config.toml
n_layer = 14
d_model = 128
n_experts = 64
experts_per_token = 2
d_expert = 224
d_shared_expert = 0
activation = "gelu"
moe_layers = [2, 3, 4, 5, 6, 7, 8, 9, 10, 11, 12, 13]
router_score = "softmax"
normalize_top_k = false
routed_scale = 1.0
balance_loss = 0.0174
balance_bias = false
router_bias = true
init_std_router = 0.0102
lr_router = 0.00501
vocab_size = 8192
norm = "layernorm"
norm_eps = 1e-06
tie_embeddings = true
optimizer = "muon_variant"
lr = 0.00971
beta1 = 0.9
grad_clip = 1.0
batch_tokens = 131072
seq_len = 1024
train_tokens = 569200000
steps = 4343
dataset = "wikipedia_en"
Below are experts of layer 8 (counted from 0) of a mixture-of-experts language model. Rows are named router (the router's row for the expert), up (a neuron's input weights, with its number) and show model dimensions 0-127. Each number is 50 + 12 x the weight over its row's rms, rounded and kept within 0 to 99.
Before each expert's rows: "mostly gets" lists some tokens that are sent to it at least half of the time; "comes after" lists some tokens at least twice as common just before its tokens as in all text. This comes from a sample of Wikipedia text that the model never trained on. Tokens count by the router's weight.

# expert 27
mostly gets: " his", " their", " its", " whose", " highest", " oldest"
comes after: "'", " of", " for", " in", " at", " as"
router:47 55 69 56 52 46 49 47 39 59 45 39 36 54 52 38 43 53 59 36 59 34 51 52 62 47 50 32 79 64 52 69 63 31 67 66 43 46 43 64 80 42 47 56 62 42 53 34 39 34 42 86 52 78 23 51 59 50 51 33 40 35 37 61 45 47 37 50 42 59 44 39 35 67 52 52 49 51 44 41 71 66 37 55 34 59 72 55 56 47 72 39 31 49 35 51 44 37 46 63 49 46 33 54 31 46 39 75 52 73 42 50 44 44 45 44 55 44 51 53 54 44 75 49 60 46 60 54
up4:32 54 57 52 47 60 61 59 38 40 53 43 38 57 52 56 50 43 72 51 36 61 33 52 39 70 67 42 54 55 49 54 61 66 48 45 36 50 47 74 54 68 54 55 46 38 23 28 67 64 47 54 47 47 61 33 46 41 63 34 51 43 56 48 65 45 53 36 45 73 56 58 54 28 56 50 45 72 59 55 54 58 67 41 77 33 68 46 66 52 50 58 26 81 47 44 52 41 46 21 64 61 48 43 35 68 65 40 51 49 30 43 54 37 44 49 48 57 73 47 42 35 52 70 65 58 53 63
up5:43 60 53 41 33 56 59 71 35 53 68 67 49 60 68 56 51 42 40 53 45 60 28 39 64 63 61 61 66 42 48 38 47 46 59 37 54 49 54 66 62 33 54 69 27 71 51 61 38 46 36 25 48 44 63 62 34 46 74 50 45 58 58 39 45 56 35 35 54 48 60 43 27 78 37 33 52 45 42 60 25 52 54 57 59 52 41 57 62 54 45 48 66 56 60 48 48 68 43 56 52 61 31 33 58 50 72 26 55 32 70 52 41 50 41 62 32 50 60 33 30 70 55 46 49 46 38 53
up6:80 60 58 57 48 50 46 41 67 40 18 51 70 52 39 38 59 53 46 56 54 59 38 31 40 77 46 36 46 53 44 51 57 40 34 57 35 73 44 27 40 43 51 59 59 52 60 61 32 73 48 42 25 44 55 55 40 67 45 43 66 69 39 54 65 31 55 68 48 48 32 54 60 43 40 74 34 44 31 52 54 45 46 46 39 35 43 70 54 50 63 53 35 41 56 54 54 35 55 57 61 49 53 32 70 36 52 70 61 45 56 51 48 59 62 59 49 67 51 50 55 45 52 36 72 77 50 43
up7:66 45 46 42 50 54 79 50 35 22 56 48 34 69 38 60 51 31 21 49 51 52 30 46 51 52 58 55 61 38 51 53 65 49 40 29 71 49 68 46 50 34 74 59 48 33 59 51 51 52 62 34 34 62 51 39 38 50 56 47 44 32 62 57 47 28 32 46 58 47 53 46 53 28 72 69 47 59 48 42 41 52 51 40 57 72 62 48 56 57 44 58 31 33 76 47 43 62 53 56 44 52 50 40 66 55 40 46 31 55 67 68 45 43 57 53 64 39 31 62 32 61 43 32 43 61 36 42
up8:56 67 37 58 70 66 57 56 32 49 43 34 58 56 43 61 66 49 80 63 30 50 56 50 37 53 45 61 55 51 57 42 46 55 65 64 63 60 35 30 71 41 49 62 55 27 40 45 59 40 48 56 41 56 62 29 34 40 62 75 51 42 72 59 66 62 45 40 64 51 36 48 52 53 59 44 53 58 42 39 46 45 54 60 49 48 50 50 55 49 34 52 36 65 55 62 45 52 65 51 38 47 23 33 52 31 58 45 82 39 58 54 32 24 56 42 48 51 59 37 46 25 68 38 42 46 50 25
up9:50 43 69 40 47 75 55 46 39 49 54 50 45 71 39 68 53 50 48 40 68 54 60 37 47 57 49 72 40 50 47 66 65 52 44 44 36 57 59 57 51 52 21 52 46 35 49 28 48 47 70 72 54 46 31 40 38 46 41 42 53 60 82 65 41 47 56 63 61 41 75 37 62 66 41 56 57 61 40 62 17 61 49 68 32 46 42 51 61 61 63 52 34 57 38 29 33 68 36 58 44 70 54 54 68 47 49 58 60 51 58 44 43 44 39 24 55 56 49 50 48 58 39 50 55 47 69 33
up10:50 58 83 38 47 34 56 41 47 48 49 38 61 62 49 66 59 49 48 52 34 36 40 43 64 68 32 40 47 56 46 42 57 68 45 32 60 53 26 48 70 28 49 37 67 57 45 56 58 75 45 37 48 42 43 36 27 22 47 55 64 81 47 52 57 35 36 60 67 41 50 65 64 54 52 64 35 30 21 61 55 40 55 45 50 46 49 54 55 37 37 49 51 47 40 48 34 36 66 50 57 43 63 51 32 58 54 53 45 34 43 55 64 38 71 45 72 41 56 46 68 39 40 45 54 38 48 54
up11:48 46 62 77 39 59 40 46 56 50 41 37 40 56 49 28 50 52 59 64 48 48 43 74 72 38 60 37 68 52 62 62 38 51 36 64 50 59 69 47 48 53 63 68 34 61 43 59 57 72 53 51 36 65 45 43 60 44 71 62 67 62 43 45 50 51 22 45 63 56 51 55 52 41 43 54 46 52 54 73 45 55 59 56 23 38 52 42 37 60 35 52 59 52 43 54 51 40 68 49 33 48 21 22 55 31 54 42 43 41 47 77 40 66 42 26 39 56 60 45 56 65 43 47 50 41 42 77
up12:74 57 56 47 49 43 43 51 59 58 34 60 54 66 45 48 53 40 75 29 48 59 24 38 56 61 53 62 50 52 49 17 47 62 52 50 45 47 58 49 39 46 61 42 30 62 32 84 65 76 35 50 48 46 40 47 62 72 45 66 42 34 85 36 47 45 33 54 39 52 61 59 51 30 42 54 49 55 50 39 52 60 43 53 72 46 42 61 56 64 61 50 49 45 41 55 37 48 58 43 66 36 74 38 61 46 51 33 52 50 58 59 52 47 57 46 34 44 50 44 61 35 36 60 37 80 46 51
up13:53 38 81 39 48 39 51 60 57 54 57 66 56 51 30 44 60 32 43 49 64 61 36 45 57 34 64 54 54 28 56 27 67 56 51 61 51 63 34 39 48 40 43 56 56 22 58 33 60 54 47 69 34 46 48 15 38 52 51 48 22 62 67 63 42 56 47 79 49 40 52 63 49 43 51 39 50 42 62 43 59 32 66 53 61 64 49 43 61 61 44 48 31 68 54 44 62 53 45 41 53 48 39 63 25 39 32 49 57 47 44 65 64 72 33 62 45 64 37 40 54 56 56 47 48 51 54 69
up14:43 60 41 33 44 46 44 50 51 52 31 53 66 56 65 58 39 68 63 59 33 78 35 63 28 53 35 22 43 45 35 41 39 40 37 45 31 43 64 54 54 30 52 62 43 61 53 51 45 55 53 51 69 54 46 31 67 80 53 37 52 33 65 50 43 55 31 45 55 34 55 57 49 33 73 37 60 59 51 53 56 49 50 66 52 55 54 34 51 80 41 57 54 46 46 65 46 35 45 52 36 52 63 59 50 46 46 58 65 49 29 56 42 38 61 57 46 64 43 47 41 43 48 11 68 53 57 66
up15:50 53 57 55 49 47 32 45 35 53 73 53 66 61 56 42 27 49 68 46 47 63 51 41 63 51 55 69 51 45 41 34 59 52 47 42 17 38 45 29 45 54 47 59 42 53 53 57 56 56 51 62 50 73 23 38 68 63 33 58 58 10 51 36 63 40 49 58 42 39 49 59 64 52 61 80 35 54 39 49 60 63 61 61 55 61 52 75 79 47 65 34 45 38 49 47 32 46 50 38 72 48 54 45 69 43 50 65 48 42 44 60 51 52 68 55 45 65 55 38 61 52 47 44 50 35 64 45
up16:65 50 47 31 28 37 42 44 27 70 49 52 54 24 27 55 61 36 55 64 33 36 66 44 44 42 47 37 50 43 64 50 58 44 44 49 24 40 48 51 51 37 38 56 55 53 56 59 56 47 57 78 63 56 69 58 49 49 54 56 48 57 38 71 56 34 50 32 53 54 71 55 63 44 57 56 60 53 37 38 44 54 39 53 59 63 34 47 64 37 42 67 61 59 42 79 50 43 61 56 44 47 45 56 49 55 57 56 63 52 54 18 21 63 60 54 55 58 56 63 21 57 46 56 73 49 66 34
up17:51 69 38 53 61 42 69 54 43 49 44 40 78 65 60 58 27 43 66 52 42 45 54 61 44 62 71 46 34 54 64 57 63 49 44 63 34 52 18 64 57 34 57 32 56 60 58 46 60 39 59 39 40 53 46 38 29 60 36 37 60 69 43 58 52 68 55 64 28 45 53 41 52 73 33 55 61 54 32 66 50 57 56 75 38 51 45 57 48 57 31 55 52 58 56 26 56 33 50 45 47 66 56 43 44 28 38 52 42 53 41 67 42 54 51 31 35 46 53 47 24 51 54 50 50 50 69 27
up18:33 43 59 38 60 55 53 65 45 42 58 60 43 43 37 32 49 52 57 39 78 41 28 37 54 60 43 56 41 48 29 66 55 36 38 56 54 38 74 72 34 64 38 57 33 46 46 38 67 53 40 32 53 48 54 30 48 67 55 57 61 65 44 35 72 63 52 64 49 45 61 53 40 51 44 43 50 51 60 33 34 60 74 65 53 42 50 91 53 57 62 48 62 50 57 58 55 45 56 40 57 39 55 66 53 62 36 61 51 60 40 37 59 45 49 49 45 25 43 55 46 41 33 54 51 56 14 66
up19:60 40 43 41 46 51 23 39 59 38 70 48 64 55 50 36 51 44 57 90 47 53 39 29 40 59 62 64 48 61 58 62 57 33 56 33 65 56 53 64 50 32 41 41 32 50 47 48 41 67 76 52 31 62 76 32 53 66 44 52 39 30 43 71 58 43 56 46 64 39 55 59 49 38 56 54 52 27 71 64 35 31 48 56 67 36 44 51 73 48 38 44 56 48 68 45 42 55 52 42 59 63 46 52 45 50 36 59 51 56 49 35 57 53 56 43 30 53 36 45 65 40 45 42 60 31 32 46
up20:61 43 62 49 56 59 67 56 32 33 37 34 50 29 64 67 45 32 56 43 34 53 33 39 27 28 72 41 39 43 35 39 56 51 63 62 58 64 55 45 55 46 52 46 57 58 63 61 49 25 22 61 41 55 52 60 67 49 50 38 48 40 35 58 25 29 65 45 54 60 58 39 51 31 58 48 67 45 33 50 38 53 66 36 40 57 54 56 52 68 40 60 56 58 47 55 51 41 80 50 51 66 35 34 77 59 47 35 44 69 66 60 56 51 66 46 52 49 41 53 54 49 39 43 33 64 47 61

# expert 20
mostly gets: " type", " Type", " Density", " Squadron", " class", " types"
comes after: "\n", " A", " World", " No", "4", ")"
router:37 44 44 47 75 62 71 48 57 47 43 60 49 59 29 47 41 60 26 47 36 47 63 65 42 28 67 55 49 46 42 38 49 81 63 49 64 41 63 35 40 63 52 54 53 70 23 47 24 24 26 53 58 54 62 45 46 61 50 53 54 33 48 27 29 40 56 40 61 62 43 35 51 65 42 32 58 40 54 49 39 48 60 37 74 64 58 60 49 42 38 39 50 47 33 68 40 42 60 64 48 32 39 54 46 31 42 32 43 48 51 45 45 50 42 47 44 42 42 40 46 54 50 57 40 41 57 75
up3:69 62 41 61 45 37 25 75 44 41 61 74 65 59 30 76 62 30 67 31 44 46 52 65 41 58 66 54 73 49 39 47 55 33 26 46 46 43 53 61 54 63 51 70 50 54 41 58 56 57 42 36 34 35 56 38 57 49 60 45 42 63 42 53 38 48 45 51 60 41 64 39 53 54 59 43 28 44 43 49 50 36 64 69 67 48 46 43 54 43 55 32 24 48 41 51 62 54 50 68 62 63 59 38 55 32 64 62 32 65 53 61 51 33 44 62 59 41 56 42 52 38 23 36 48 41 58 61
up4:36 47 66 73 50 35 73 46 67 55 55 58 65 62 47 76 57 47 50 43 39 43 42 53 53 28 54 23 54 43 41 31 50 46 54 52 39 51 27 79 63 60 54 55 30 50 56 47 48 39 56 66 51 44 35 44 53 63 45 64 51 33 60 54 80 70 55 52 49 53 33 51 56 51 45 53 29 42 56 49 41 42 49 47 24 44 52 70 35 75 53 44 58 47 60 62 63 27 58 45 61 44 56 74 52 43 65 58 40 49 43 56 31 30 39 45 53 58 64 61 40 34 26 43 51 52 62 46
up5:65 33 62 58 36 35 61 53 37 51 35 55 27 62 63 56 46 27 36 63 51 40 41 48 55 36 50 32 75 59 32 34 45 70 52 63 52 33 44 54 47 37 51 59 74 62 48 37 60 60 45 49 52 51 53 77 36 41 48 53 33 58 26 42 53 54 25 46 47 52 41 79 51 63 60 68 63 47 63 45 69 53 54 44 54 37 60 57 41 67 38 26 32 42 35 47 39 42 50 51 44 63 49 49 62 54 47 64 23 68 66 49 57 57 54 55 59 37 49 51 71 54 48 57 58 36 41 32
up6:62 63 55 41 52 31 38 59 42 54 43 47 52 63 55 51 35 57 56 70 23 42 46 70 54 32 24 61 45 59 47 38 61 51 41 57 46 20 46 34 61 47 61 51 45 33 57 66 75 26 67 41 43 39 64 35 28 45 61 70 50 40 43 53 54 71 50 41 34 48 63 51 54 72 58 54 40 61 51 24 24 58 34 68 48 51 36 47 42 58 49 54 45 56 64 51 43 37 39 55 48 56 45 41 61 54 47 47 61 70 47 64 47 44 72 55 70 72 64 42 63 46 44 44 48 61 68 60
up7:39 27 63 54 51 52 48 40 46 57 33 41 45 35 55 42 45 57 61 52 52 36 70 49 55 80 63 66 56 46 44 53 52 43 40 75 27 58 20 75 59 54 51 69 63 58 72 54 54 68 34 33 43 63 74 41 41 58 59 38 48 43 40 34 64 42 55 48 71 54 55 30 54 56 64 39 55 43 56 48 45 69 52 53 58 44 56 74 56 36 56 47 59 55 60 64 42 79 43 55 35 50 31 37 41 43 35 46 39 51 84 45 52 51 48 42 42 48 54 34 49 51 42 44 53 31 46 50
up8:46 65 48 31 54 51 50 56 52 46 60 37 54 41 36 63 38 53 50 47 40 44 56 32 48 53 32 41 37 75 67 73 58 49 26 63 31 39 45 52 59 62 60 44 57 50 56 41 50 65 16 52 59 46 48 47 51 44 39 50 24 46 44 37 46 59 51 49 40 57 66 64 47 58 59 34 53 76 48 38 56 32 69 72 44 55 62 63 52 41 30 43 51 57 61 42 72 76 50 54 29 47 60 34 74 43 67 48 44 74 47 61 46 61 35 41 39 39 40 48 50 67 60 69 49 64 55 63
up9:53 44 70 43 47 55 59 54 43 58 47 41 48 55 56 45 54 44 35 51 68 40 60 29 45 73 47 76 51 42 48 41 42 39 35 67 61 47 53 43 70 68 48 32 39 52 33 57 73 41 57 46 47 44 54 45 66 29 63 22 38 59 55 66 41 61 38 61 58 55 41 48 44 53 34 68 33 43 63 40 29 56 59 61 46 49 43 66 55 45 42 53 45 54 69 54 30 35 52 28 48 48 72 47 34 50 63 44 36 27 36 58 40 39 31 57 54 49 53 47 37 22 54 77 44 55 29 35
up10:51 52 50 50 54 38 67 47 54 60 19 24 36 38 58 74 47 51 53 63 48 40 57 32 39 56 45 56 66 58 55 49 36 47 54 59 47 40 49 46 50 51 49 55 34 66 70 30 56 43 55 49 24 74 58 58 51 62 81 41 46 40 57 40 55 26 28 37 59 52 48 57 29 64 48 46 59 42 54 51 60 56 47 44 50 72 48 55 49 45 30 50 48 85 67 33 58 49 48 69 40 33 31 30 41 40 67 37 50 59 60 59 47 48 44 33 62 67 47 71 48 50 48 44 65 66 55 44
up11:56 62 44 39 64 58 52 46 45 52 63 46 53 42 39 74 47 42 47 29 70 58 48 37 64 55 48 54 39 37 42 31 67 70 64 64 37 40 89 40 56 26 57 33 52 66 53 55 57 48 45 49 48 55 45 62 39 44 39 46 52 47 52 57 57 56 36 51 85 40 71 45 57 40 57 62 52 37 21 56 64 50 53 41 40 32 55 44 58 58 36 50 76 44 63 43 50 47 55 57 56 55 49 44 52 51 41 43 51 53 63 62 55 30 24 55 40 47 83 50 41 43 32 53 43 59 36 24
up12:43 61 70 44 36 48 47 54 51 41 67 54 75 38 67 57 53 54 61 52 40 49 54 51 43 37 39 56 55 51 55 42 61 52 31 64 37 72 40 27 52 61 45 51 37 41 60 46 41 30 41 58 63 50 73 59 40 49 29 50 75 61 48 56 41 56 58 59 39 34 49 28 34 57 71 67 74 38 56 51 44 52 61 52 46 53 51 43 62 33 56 24 58 57 62 47 47 49 48 60 47 34 32 41 82 23 49 63 43 48 52 49 46 55 75 66 66 50 54 42 50 57 73 27 31 55 43 39
up13:62 26 45 36 54 84 28 32 66 54 40 22 44 35 65 50 61 41 37 66 43 37 46 42 50 61 30 42 59 50 31 59 55 47 60 53 43 65 32 49 56 54 65 49 31 57 41 44 37 58 63 55 62 50 42 37 57 48 37 70 52 67 45 41 47 42 47 53 52 57 22 48 43 50 67 46 42 39 58 59 46 61 44 75 48 69 52 46 47 53 45 42 53 59 36 36 34 70 58 59 26 48 51 54 51 57 69 39 47 37 43 64 63 40 72 52 86 54 50 48 56 36 55 56 63 36 45 51
up14:67 37 66 43 67 49 28 36 35 45 45 16 39 46 34 41 49 69 52 44 39 30 61 50 51 48 55 21 55 32 45 73 42 39 52 50 56 49 32 48 81 64 55 61 56 43 42 57 36 63 32 57 35 18 40 51 74 56 39 48 49 43 54 70 41 73 38 47 53 33 73 61 53 40 43 61 56 56 49 47 52 52 56 61 60 57 76 45 49 59 50 65 55 55 59 65 47 36 44 60 50 38 55 43 46 45 47 57 58 24 49 44 54 30 41 43 62 45 54 56 61 58 47 55 64 56 69 51
up15:64 72 71 72 63 47 21 34 49 58 51 44 11 45 48 63 48 56 59 55 41 48 55 45 33 50 59 42 78 55 44 43 47 45 46 34 33 34 54 47 81 53 49 55 42 41 57 64 39 52 55 58 68 71 58 67 52 43 35 73 41 58 60 44 42 52 59 58 53 58 54 54 49 52 55 43 53 34 53 38 29 30 51 58 43 48 47 47 48 54 66 41 49 50 41 81 50 53 40 51 59 32 45 54 48 79 52 37 45 65 29 53 62 47 48 48 51 45 51 70 70 66 35 52 40 63 42 60
up16:51 47 50 50 71 49 52 27 73 55 18 43 52 55 75 25 37 33 37 59 36 48 34 49 42 39 44 39 54 43 51 40 62 61 42 57 43 63 31 45 65 61 45 45 48 56 57 42 77 66 51 45 42 45 71 66 40 40 32 68 45 35 50 70 55 52 56 55 45 57 62 55 54 45 69 46 26 50 60 65 36 56 45 48 63 32 57 49 37 49 49 42 50 49 73 67 66 38 42 78 62 46 76 51 32 51 60 39 55 53 43 64 75 56 45 62 44 44 60 55 43 37 47 66 46 49 40 55
up17:30 67 45 64 45 73 50 33 56 46 42 44 51 57 44 51 64 58 35 52 66 70 34 40 50 54 38 47 39 51 59 47 05 47 54 51 20 53 48 51 75 51 65 51 47 41 68 51 49 34 48 44 48 33 57 50 39 43 53 67 61 48 45 43 65 60 42 65 67 31 60 53 31 52 50 52 63 34 53 49 58 41 57 36 74 70 68 63 51 64 35 48 50 45 45 51 42 37 63 57 44 45 62 50 35 40 28 45 53 41 43 59 32 46 49 41 47 37 39 36 60 37 70 71 77 56 49 50
up18:48 44 58 38 39 44 61 57 61 20 64 26 65 34 64 51 63 52 50 43 58 62 32 48 39 58 46 72 72 61 25 68 51 48 39 47 41 60 45 66 74 50 43 50 35 60 57 63 52 35 43 55 57 71 67 56 62 59 39 43 47 55 57 56 58 24 63 47 58 36 58 45 50 48 51 66 26 38 44 60 50 59 49 38 47 56 68 54 21 45 48 50 47 52 48 71 36 55 69 58 30 62 35 58 40 46 50 50 37 44 46 41 36 30 47 59 57 23 46 40 72 50 25 56 49 53 59 51
up19:53 51 65 50 41 49 27 31 43 43 47 46 53 46 32 70 56 59 61 76 41 53 61 33 46 50 50 41 39 38 53 34 68 63 45 57 46 48 34 70 36 52 38 67 50 43 45 47 48 39 56 75 78 63 54 33 45 60 54 26 43 42 58 59 34 32 54 66 60 54 64 50 39 59 27 24 47 56 43 37 54 44 63 50 49 66 67 39 29 63 38 30 46 61 34 59 36 66 40 46 66 39 44 43 44 25 66 53 78 31 52 45 57 33 47 59 54 50 56 56 59 42 51 53 57 53 50 62

# expert 30
mostly gets: "ъ", " Your", " Outstanding", "р", " trans", "т"
comes after: "\n", " Clade", "г", " ISBN", " Occupations", " Department"
router:45 75 41 32 45 51 67 61 63 33 35 28 39 62 28 56 59 52 54 26 40 55 46 61 42 55 61 66 29 49 43 54 27 62 69 47 64 51 51 40 53 67 60 42 47 40 40 56 36 56 64 39 43 46 32 34 63 53 60 52 56 43 26 44 47 49 56 34 37 65 42 39 33 43 47 63 52 33 71 38 43 61 41 46 69 58 37 46 39 37 50 47 72 40 34 46 43 45 47 56 43 44 29 68 49 27 19 47 62 46 34 55 48 51 41 42 57 28 39 47 49 46 41 68 41 44 56 66
up3:33 50 63 41 64 42 58 46 44 27 25 52 51 68 40 38 37 61 42 51 46 59 65 70 74 76 37 57 49 33 69 52 55 51 61 65 34 51 50 64 39 44 44 34 28 63 61 39 65 65 36 32 54 26 42 68 59 37 42 63 36 60 65 55 31 47 44 64 41 47 71 62 47 29 43 54 33 45 50 41 54 55 51 49 59 35 59 59 62 57 42 61 46 53 54 45 38 36 58 57 54 30 33 57 52 35 42 60 56 31 63 61 41 68 54 60 51 52 68 27 45 56 59 49 41 55 32 36
up4:54 43 59 43 62 36 56 28 49 20 44 20 38 50 67 31 33 61 61 43 63 39 38 44 54 54 46 49 46 42 51 31 49 48 27 57 29 59 60 58 46 41 40 45 42 71 51 58 49 62 41 47 67 48 42 57 63 55 77 35 50 46 47 44 64 58 54 51 40 59 43 63 47 42 53 43 59 49 37 40 39 15 59 55 63 55 51 50 73 51 69 86 69 72 54 49 51 45 58 65 60 57 69 51 59 59 59 37 46 47 54 51 24 52 30 48 42 66 48 38 44 41 57 57 64 47 47 61
up5:45 78 51 49 56 29 47 57 44 39 61 48 44 64 48 57 44 56 56 65 33 66 52 65 63 47 38 51 33 55 35 40 83 36 48 38 34 37 61 41 50 49 56 56 74 42 69 33 65 28 35 54 52 53 41 47 45 50 60 62 45 42 53 57 59 45 47 69 52 48 34 42 42 63 49 43 36 67 30 49 51 58 52 46 77 44 49 68 54 60 47 31 38 76 54 61 51 33 58 57 28 74 38 58 40 55 65 73 50 47 70 42 43 48 43 43 52 47 50 65 44 52 52 19 46 53 34 40
up6:40 62 42 44 42 46 59 43 51 52 46 45 57 72 56 67 59 45 54 34 55 55 36 52 52 47 57 44 56 54 64 51 50 37 39 39 27 43 41 62 50 35 44 46 49 63 32 45 26 54 48 53 32 69 66 36 72 57 77 29 43 41 61 58 32 48 71 33 55 46 76 48 51 46 79 75 44 49 56 47 60 42 58 42 50 52 60 55 35 66 39 36 54 44 53 52 56 40 57 60 62 52 55 68 44 38 38 41 47 56 71 65 59 40 47 57 96 39 57 56 59 64 49 57 44 57 27 34
up7:69 34 62 59 58 60 59 33 48 40 58 61 42 39 44 58 67 41 48 63 66 33 69 43 58 79 54 51 53 65 54 41 60 50 29 57 32 65 49 40 47 34 43 46 54 66 39 56 62 46 40 71 39 24 64 28 66 54 45 55 43 36 34 48 33 68 51 29 52 59 62 40 59 65 60 66 45 42 53 64 64 31 55 45 56 42 39 40 46 59 40 51 76 63 32 63 61 66 42 52 61 38 47 39 41 63 48 51 43 56 77 39 33 61 33 63 46 48 71 42 57 41 59 42 46 49 39 36
up8:47 44 40 47 92 39 44 66 50 49 60 45 35 39 50 45 33 47 34 35 48 49 55 57 54 57 55 44 36 67 66 64 37 40 64 54 37 64 57 59 68 57 69 43 45 37 37 81 42 53 42 57 41 41 51 59 66 47 55 33 27 54 31 58 52 53 53 58 55 39 67 42 40 38 38 53 39 35 28 71 54 33 55 57 33 56 38 62 56 51 37 39 55 39 45 52 62 52 69 51 52 43 69 59 46 65 51 56 63 36 40 45 49 59 65 46 79 27 44 47 63 33 68 52 45 57 46 29
up9:41 61 71 38 46 46 60 63 53 60 54 67 54 48 71 49 45 40 70 61 55 55 39 43 33 53 51 37 46 57 57 26 30 44 57 55 28 43 44 53 72 57 58 36 47 29 78 54 36 30 40 63 34 55 61 44 66 62 45 60 71 32 49 58 52 68 37 42 53 59 35 42 43 39 38 69 43 62 54 43 46 36 49 53 63 74 56 76 61 41 44 49 62 60 47 62 45 38 61 53 35 52 55 41 33 69 33 53 25 39 41 23 58 55 54 36 67 45 45 56 30 40 55 57 50 52 62 41
up10:53 32 63 64 43 34 56 52 48 26 35 43 67 78 52 43 68 45 40 58 39 56 58 69 54 41 46 56 58 57 46 65 37 73 41 49 35 38 70 57 51 61 35 40 60 57 36 64 61 69 44 42 57 60 27 43 39 45 46 56 65 20 54 61 67 51 49 59 51 41 72 38 53 61 60 60 44 44 42 57 35 65 52 39 38 64 43 42 41 47 37 54 53 32 78 57 66 32 31 61 56 44 64 46 43 53 32 66 52 29 53 54 53 37 37 36 38 44 59 60 51 48 51 58 53 73 67 57
up11:58 25 59 41 57 53 41 47 56 71 42 54 50 52 54 32 44 66 54 45 47 39 54 55 74 33 65 35 57 24 39 63 61 50 41 63 41 21 51 46 45 33 62 32 74 41 89 51 58 54 59 56 39 56 66 49 44 39 38 33 43 73 43 58 70 60 66 67 56 60 65 47 41 55 59 44 35 42 39 58 34 61 51 51 51 36 39 46 34 35 41 54 48 54 58 41 24 57 65 58 63 64 40 50 40 45 23 63 45 50 56 41 41 47 56 49 59 63 61 51 58 52 59 51 64 43 40 63
up12:42 61 53 45 58 54 25 42 49 42 37 67 54 77 36 59 47 42 43 63 53 40 63 64 47 21 53 53 49 77 61 62 43 58 29 53 40 52 56 49 33 44 39 52 50 39 51 26 41 48 53 59 38 24 52 44 39 41 33 47 52 51 73 46 58 49 29 52 53 42 66 46 14 44 50 62 51 57 46 38 69 55 56 53 42 67 58 30 51 73 42 51 58 51 35 74 55 54 59 46 38 24 58 56 33 41 62 57 57 59 60 60 67 53 45 36 59 61 34 65 76 56 41 60 52 44 54 39
up13:50 48 32 30 46 59 53 61 21 51 48 63 60 66 67 41 64 62 59 58 90 60 61 39 43 68 44 33 43 13 36 64 36 54 39 55 19 54 54 43 39 42 36 40 61 49 46 48 36 56 55 65 46 53 55 54 63 49 27 52 39 32 49 47 54 62 45 61 58 48 50 56 59 52 63 44 36 52 40 61 37 46 38 63 53 58 72 55 51 50 33 38 67 56 46 51 23 51 45 51 44 37 36 51 56 62 21 69 67 47 60 60 54 56 56 43 51 49 51 69 56 50 34 48 54 58 49 63
up14:51 59 40 58 50 66 50 64 36 47 65 37 29 42 35 54 44 42 63 58 71 74 50 40 54 50 64 67 69 65 67 44 59 45 54 36 30 26 40 41 70 29 39 49 42 41 57 55 65 74 57 65 64 55 46 62 61 38 44 49 44 39 57 51 51 60 44 60 55 56 54 26 65 52 67 50 83 33 50 41 59 49 60 44 57 51 56 48 61 44 75 37 66 56 72 60 58 41 30 47 45 46 40 34 56 50 63 46 44 32 68 43 52 60 27 44 46 48 38 33 41 31 56 60 61 49 59 56
up15:51 60 63 56 52 42 15 66 38 58 63 44 29 47 58 51 87 60 25 67 47 38 58 64 25 54 40 46 29 51 39 46 32 49 27 58 50 51 63 64 57 66 63 56 49 49 37 73 42 51 42 36 58 48 43 41 68 47 60 51 36 52 59 76 62 51 21 42 58 42 55 51 50 60 55 62 43 35 31 44 58 67 49 39 51 56 60 63 55 50 66 44 64 41 57 70 56 39 37 68 43 44 45 43 35 44 55 52 55 49 51 58 52 50 46 52 34 45 53 36 40 59 53 74 47 71 54 52
up16:47 47 41 45 66 44 62 54 53 57 48 68 49 49 30 42 30 34 32 80 44 43 55 61 54 46 58 49 46 37 48 34 46 51 47 57 53 37 28 51 58 43 47 47 66 32 45 20 56 30 46 41 70 54 51 44 32 66 67 52 38 61 61 43 26 40 58 67 49 55 69 46 58 42 43 44 57 58 59 67 34 66 48 54 41 71 74 66 62 59 33 41 47 29 40 51 59 60 44 68 46 57 65 64 35 47 50 71 73 53 57 30 43 31 51 34 52 44 56 69 39 48 46 61 32 59 48 44
up17:78 43 48 63 37 43 49 34 60 49 36 82 58 56 63 38 63 41 51 50 62 63 52 68 21 54 65 33 51 45 46 36 56 59 40 38 41 53 51 59 39 32 55 51 51 67 53 46 39 42 41 44 47 73 74 72 65 56 35 62 52 57 48 47 55 61 59 58 47 48 31 46 26 57 50 35 47 55 46 34 51 61 65 52 66 38 57 77 51 52 50 27 39 56 39 75 60 62 43 51 40 55 46 49 49 45 65 51 52 31 38 49 53 60 68 71 79 51 29 48 41 58 47 54 64 59 56 37
up18:50 46 37 71 42 39 51 25 73 58 52 52 44 50 49 48 47 71 47 40 68 36 54 25 63 39 45 48 50 44 47 44 48 53 41 41 37 70 45 46 73 74 47 47 52 37 49 37 63 63 45 69 26 58 70 49 43 56 35 38 59 63 61 40 48 55 76 57 48 43 60 47 45 53 54 65 50 52 42 48 62 47 72 27 52 30 32 39 46 55 33 45 48 60 30 27 62 29 55 40 42 39 47 29 58 67 58 54 51 65 42 45 58 53 38 64 41 67 52 37 77 43 60 58 47 54 54 76
up19:58 39 53 57 55 51 35 61 62 45 64 19 63 37 56 54 64 48 56 62 47 18 40 45 65 39 60 54 35 34 40 69 48 45 36 59 36 48 76 25 54 51 37 44 54 33 48 58 59 38 51 63 49 40 37 51 44 71 54 45 55 49 39 43 24 60 42 59 50 66 53 38 42 50 62 71 42 55 68 51 57 38 60 60 44 67 52 66 66 67 61 55 55 45 32 61 45 37 45 43 45 54 67 61 29 40 63 41 60 61 69 59 64 76 44 41 48 58 43 70 59 40 69 43 54 64 52 29